From a checkpoint of a small mixture-of-experts model trained on Wikipedia.
Experts: 64 experts in each of 20 layers, 32 quick GELU neurons an expert, 8 picks a token, a sigmoid router, a shared expert of 64 neurons.
Below are experts of layer 11 (counted from 0) of a mixture-of-experts language model. Rows are named router (the router's row for the expert), down (a neuron's output weights, with its number) and show model dimensions 0-255. Each number is 500 + 50 x the weight over its row's rms, rounded and kept within 0 to 999. Numbers have three digits each.
After each expert's rows: "raises" lists some tokens whose logits its average output raises strongly, later layers aside. This comes from a sample of Wikipedia text that the model never trained on.

# expert 33
router:472458518525502497499478478463529470490507392552534538564517615475583495441434463489394448518498490582516520561518465526564455516553427503559430494512482445378573587520541503504518545506509505536483459486597465409444516574454531543491410533465457539438459470550538364576527440467475445553484552431481509464497456486488523517427411411556542541522546468563487525487476470475550462502510567567476390565470505583454660488450515509474515405496487558498561514560453431419458487543528516537482462554488380534514531559541613519504415499440446509529495413512474452470549506371487456616556500544432427513502547563495537571479497483515478418426399490530474541506462528486509556524547546550539510554519425522443516415513463543513488494480438486569451457475542614502552567481434454
down0:493551576526498462486568411480406551594531527471505471491474404502481490568552517543431494520462470441515592454561412499495404515523527476480468505512605474454478544457523505529422532413441462521529513511444469583486549470531486406403586514576483334594540510541525480561478496513515487473524528457495448511481560467495405479514475529484473511528549446588525529518427532545491583492470462470492502534425499511583551493586519470448491546536469458578444407502450515455480497428463483492512512486590521512558475491496451478489520469597449433441520545450591552442441611513509364470528525639539541493538434424475595408438474487558470451514505409507528461473507457555532534394586545551496604562501461583541483477546508449523569517494560464420550489514425434445541462475442475
raises: "-l", "ts", "m", "-m", "ken", "it"

# expert 10
router:444374540465440544528580463551431478512472535484433512519488540474635572517519534480462548481505385600476584498384426549515510527580470464426411524544547495481537509539497472534553508464533569586456517473494579500452517530469501505550491450450450538520525446536509458575509541550468449426490548513544478491386403496502500482467553501512508501464457572455497512414536489466461516537469440489439385476446419538463610534450568457517547364492412523520527501538460471501477486475467586493526541543491497431529466419518570604445432512396473417572505490449485422454587534500390435595485461519498397492531542444499454479480502510460525536472521444429438572467447448481506555522557468586557543518516490580422502438469444511541478549547449518529518503373540533470477533401534496
down5:547547540488514540566499506508477486414527507448539498440559452471417497503490463478404484478509528511545581454525456448544468499518526505476553510514432502477522502437496484408502487526436473556473524477368515565618476519531489547438518557404517495505478415394478495469452439752538486553446581538503557473495416445495498462517430565495563422597482540575528538513570489496556542514528488406525462480504538511473409515575535562487451554487509530463474468435400487630440529427539471566569500530507581538415489509533448416538606545496481505507514566453480514546407542545595562446600506417519481517498527507554508500543546460520488516537464523579598470441510509488523533502463458529580599492499486518569522535495430540581472540467582461549502445455458535480455443442439501
raises: "):", ")", "\n"

# expert 21
router:512377557518432568531527592462437529526501521527387482561502446570558466394494514473428508524417355489480543527469442517456490513553477532533432583550478474491476598484464548497494512452473469539512570484477514489545495589506534480482489567396498479490466417451460465618534520539452469399442543480525517445434497578505494533428459442507509459570425528571543421550525510478514531557476441507442400519351485446523592562482453504471501362499460474499416536541539517489518568484494488539475528569441521449504539486507546571530530421481487524488544430425470429475520590471460430465566505578466421507589492468465537488416494484467489507547490446529432556436507427462451523503565506553520399584533518526443518528505448586499494489476545544535582541402507563395498575502439544
down5:470511542487530540566510416461471435473486541590473578567494565605493499446480494426494471520426483507542488489492555508515488479541542555475478543487525497504467584465404493575610513426498504539507491481539470453504489531572505499380568515511570516529495547422477457537460523793463515448475504537525458469500409503473467469491465527507502548462485476516540472521564504373523493495461523432486461458445499552535467443548487454418432683462441480484446456596580506519391527508459580535456462610512468479502508432515467480497491505569489512475442584447487484552579543460477440500466475560537530573573478531541419417580522436483539534458468449513580481524491498491487509498459526522449466495512477494446507496519480538566461472525629492545546378541437532462505546530569450
raises: "ic", "ice,", " This", "ice"

# expert 13
router:520467469567412608461540433518461511531542438504462496529409543537572514495512525513369579538491470610557502549406471509450533433560449502435421505600538588444454567495517468509452524510532508509500473510478545496513500637517527577543414450459464515490503532447551429620526520435478545469454557501499514510475410468519501557530413402527487544500493514501459485470532360534478436436475516525524377500506565491549588408427511506516431414505522505535524522504511464413486494526398608551430497599457466474492524439506531449521502477412530567545492412440545466498520545432485501664530541549485465482563495484490539495500562502541437499544616554458465556431411516466449530475567524533556441503507470501535544505497495546525467555516603478529523543446535569502476534505478395
down0:504482483486509483405478547435487442509432489485434400552505575539499542452471548453465520544554429527429438537580537442548438456481559525486469458505528457577474512412456503413536505525538460504420509464567449554450508501540456584523438476516427454512529512568558493406438482557470585540511445504407499473443493531524499459463496433486491522540521629556469424540467558530431507448488493546396493541462526460526488459542554599471429577493525545511540578508513558540678484485478476484498502522474469500530462445473484409520584511549488563440506478471487523385509539475470513456446540511540551528512507470456555481460406531435654520539511420545431503675474471541481404487425510522449586442562508549465483564641500547580470477473523533494510546550508547588572541497521468
raises: "ave", "leg", "ret"

# expert 11
router:378610471551529551501426483521465412499486457505476478523578500532603462420521524540501486471533470509591575540502500556550497531515475478566370517617481457497492526482490436556497458595551479486490482521521527426479461502492470505388494524475495423472569543505442447562552439456502497466430482521444570424544486494421517561468398420528532443550490542560485448503551458541449509524470536531500371517425491492551624467478528447472497436465567531496522524513573457509464488465477530572560462469485520458461466536522607514539501470453497519483607423536543418456530499409554409523557525578433439514567476484509608540556578583454555479448478444473451510408358515514525443517552549499462423539479550534472557445559439530497527470479552466481610539444430480377473518502444514
down0:491385534483607511504536454499525559549532535482498424557531550428442598480503562452524473527478455567481462470491546503456492495473593465378460614584475583474533433471525398495489482468496487551449513482554534562409489483511600343530472509486476553504457539569505539476517534522506451546534514542496460479441512470508469479448531507488540619485493450377500527508378561537558451527511536503500459452400423475417430526472470461515481554534557516533506511559487463519462558437489530536585492534546525491443485443552534499485577546547493547430488479499477558524486482609531595570445442578471446441422554457473577395556480518501572602486626508534458542490461505531586591462549463452564570460546499483533551456523449458601486426572559568473464486548499496458535519482467416
raises: "aly", "rem", "als"

# expert 15
router:504459495531432487460531479465446532604501416472458534486412509593541607450519498533383508478532352544529598570528483507565517456553415522514389547605575422450577594500439552519516521501490535495552503562475494455470478503483466494449395516490420467453468459590452430611540467492489449522436569483534504462438421494415519477482465463475501523559553596513483515450552501511553457528518504395523391473412525498537610487455510468436495398466543557406526519510457507536481444589525536558450499506517400435476497464498535448523455506431476523490517408465480480513527577425473512583539536569456469525532464503523537598479593513543435522497514469425512535420472561476541540547563530484547446520475510470407527476428419495560490468537444500537539534375458477442518530522525496
down0:545539508384536532444534623504524455526482524439522509518449476473486394517533419567504543487569507475510485417435505499442469604529583506489515465562459500549395411448489422474510504489600488453513494560516571473460573523471529579476574493521509489498573475512445484516506563462512485434488577600366388524512548489546432537499562607504504562512545503471516433597617519542559471516495550490427524441555425511489456423604498537591520509528532534526501509418462466511517510491438443524524379542562579499555512429555471462408578461473555508496535551557546452455499549413436460547485459488479452483494380479430446493485480517515436526506528591541486400472526434569424455455495482444478548454491586506555527407522459549470504502430558543542496547522545514505513423536449416
raises: "ances", "ories", "ament", "ands"

# expert 44
router:491501504478438509520551540467521520440460470539452530490460563497530461570478569543389491508478476554611435445450488475500466474488532493472424483617469502487567614509448450529532437513568499469620417538497482449449495632485469481395513517485431451493515470464550493596501557415500469484432522454514535506557523473431453563514508494506555462564550496591432480458470446523562536543518457498454378482525443530502637479464473511582450410541537505438547521451546472565575496484523580508525487553527360468555481491445585569508551443409511415552477336461492436533504564470456487594477498541438457469467547495559606547412567439494481473483479524556484577491423502543524506432573479516469504547477444571443539494448498530500416509511514513446531519479468508518557546382491560
down0:474578437534383471536530483422568535594556538550466500559493448481489539500513511505569505437562514443466430500427548514570485487450441501451552498464476539577528484467544522452466469452479539509473418483538493528456449514476575485413452545506429495431608547478392470594461554443621583515530464470433491536554469404414540442517446561591494462472432447371535580546537530516411383496520457501397546421486536438581574527559565461473548430496516529492480505522469503513487462515482495451539555489511455460423527455532511462462491510386483517510549547489514481542427489506598569484587445587453530563530498550610484442425482476457502568466504480437526411576460537533519448509518536509441462453532481454561580428503512504434467528527569576450511429568600461533537489485526444
raises: "d", "ional", "ión", "da"

# expert 16
router:523422478474462521512535552473503520566475479508513530514500564500553468479520536511397380583483385527465520485589460530507504486497520504509422509538530467485543570481492436507526459575503589577496467445519537516426599508521503499456402486456510516558532462529487463557496480519531536544476540509545495439481524519541500518446522443426511529516515494550419449462509389475482476575469460508530418519437452461457614518441418517576482359538463520408549472474418468435495524553548561535465575600457494534486518463526589553515447420459536453487516366444500407436550525425452381549451560526463423505427467533415550540534671511449507489462493438502454588489414444415437493566478446518537386574560514444435491543453462514527460504498504426541565500466526527525495495468418427
down5:518494469468496559452504473509448489434492501404482497507558474554572503557515584474534535520583430543515517499485361461545480558505413408376494559549454482519606470473507541573510584559576510478396437580513467534467485450532379510541464391481533556493510430490453594487449540499546483594599485544437506543518518477470515462441464557549517462427404556531509512562555553536458480482517552479425479479531448572509467513569420432479475578556471400537518408412458461514426410510468529535478449481523528451485482442545465462480481420559420493429467560507568432561532534618590513491447506455427561470465531475559493443450423443526582516514437515495475480514449484555426494547444507579531494467559485528475556557410427506536524551475480542422537481458469430508448489447519577
raises: ".", "1", "2"

# expert 50
router:520518459531460522443542446454495427539470385518470458492409543545460541502555540459433558489544453496538603488488517506533549602542475506466393529508536493476507560545562516529555508511422540590429486489514552457457548601542537499402478558457383511448403479552510437595476548444529494482479435476528536495480530456536459470488366387482605532528502549538477500485537472449547509504498522438470366484563525455509645537490484561490540445512509542530515515420522517384435501502525565531527475521474391545460550460519561542490508457506524479585458448497515496446508469421440485535534528593416399519495506486475537498463563593524458507559518570500509606413508473496506586520540544599505432536566479497430527521587463547505426532545561538490464523407439538520481571414430431
down0:538509526508526513541502608461484498570521598547589517485472565533567463521537439524491474443485636490510497493499423484533463533493478464558450519469556498403556460430550525616437535480483445555457490611528425518474542501517409470390442483522531505475501436443502506488502499432472491522542465487405395589392466543516606523557533456481478453393589455480489451456539482542502453493568477607511490510533534504474566523520392458480491469574544525576472437566574509442372513431446510530486458457502552525458495480564466565589537505516442498468480488540431487549507504532410486439356502445508487524487543554531474490532473475498444477520576456516546491575566487626502432492422533511476561411437528578549530412505460561480453538422465500514531511517427552562534403407516511
raises: " Kevin", "ous", "rant"

# expert 56
router:428482525490508535562587541422485534506484526513435537499476551577556555466539554552410521573456436429533543534579498454553439455548482529603435575614468499614507562498504509513550488489557444545533528509485499451462396546481560517418507559428482526456490515562451376621501544570496448452426521472531393507518506455500521547475503450544466522565513466481479409504563457473518554507580476469457384449478525488488612563447441459557462444528479528511487491518505452493529486468512600575511516519563459477606499487547508501503518517450505566499517522536599463575537484441436492568464529525414401485476536501449492476499441533447479523576483480456476511469396454425412526415586526563497484531477424416436519494545539524471438505623504540490617527461514597501517548409448421
down5:429596505548534533492521410530465574471504517495455452528487475511468511517516509477410493478385539456512535517492547404499476493550517430537586538521428541405466471426493498487517550468530501452553471464450495474485452502556572553416577460531548519470486401443507517522484505836518513486530545556444502550551465473448454497492421560610538544461435473492520511487500469470452441517426504515529443518498498455419428543595400486450478628462474483498483477418534535515494521591500532519486554521571524559524472484484505502535483512495525474492476539465583436453475535468417572500466429509526496484562401432509457490534435465488520503476447476492509526576514517456494476415519452620454506517495486481545544503519497548483551504525581472492424391468469529489508532374527407
raises: "This", " However,", " These", " The", " (Note:", " This"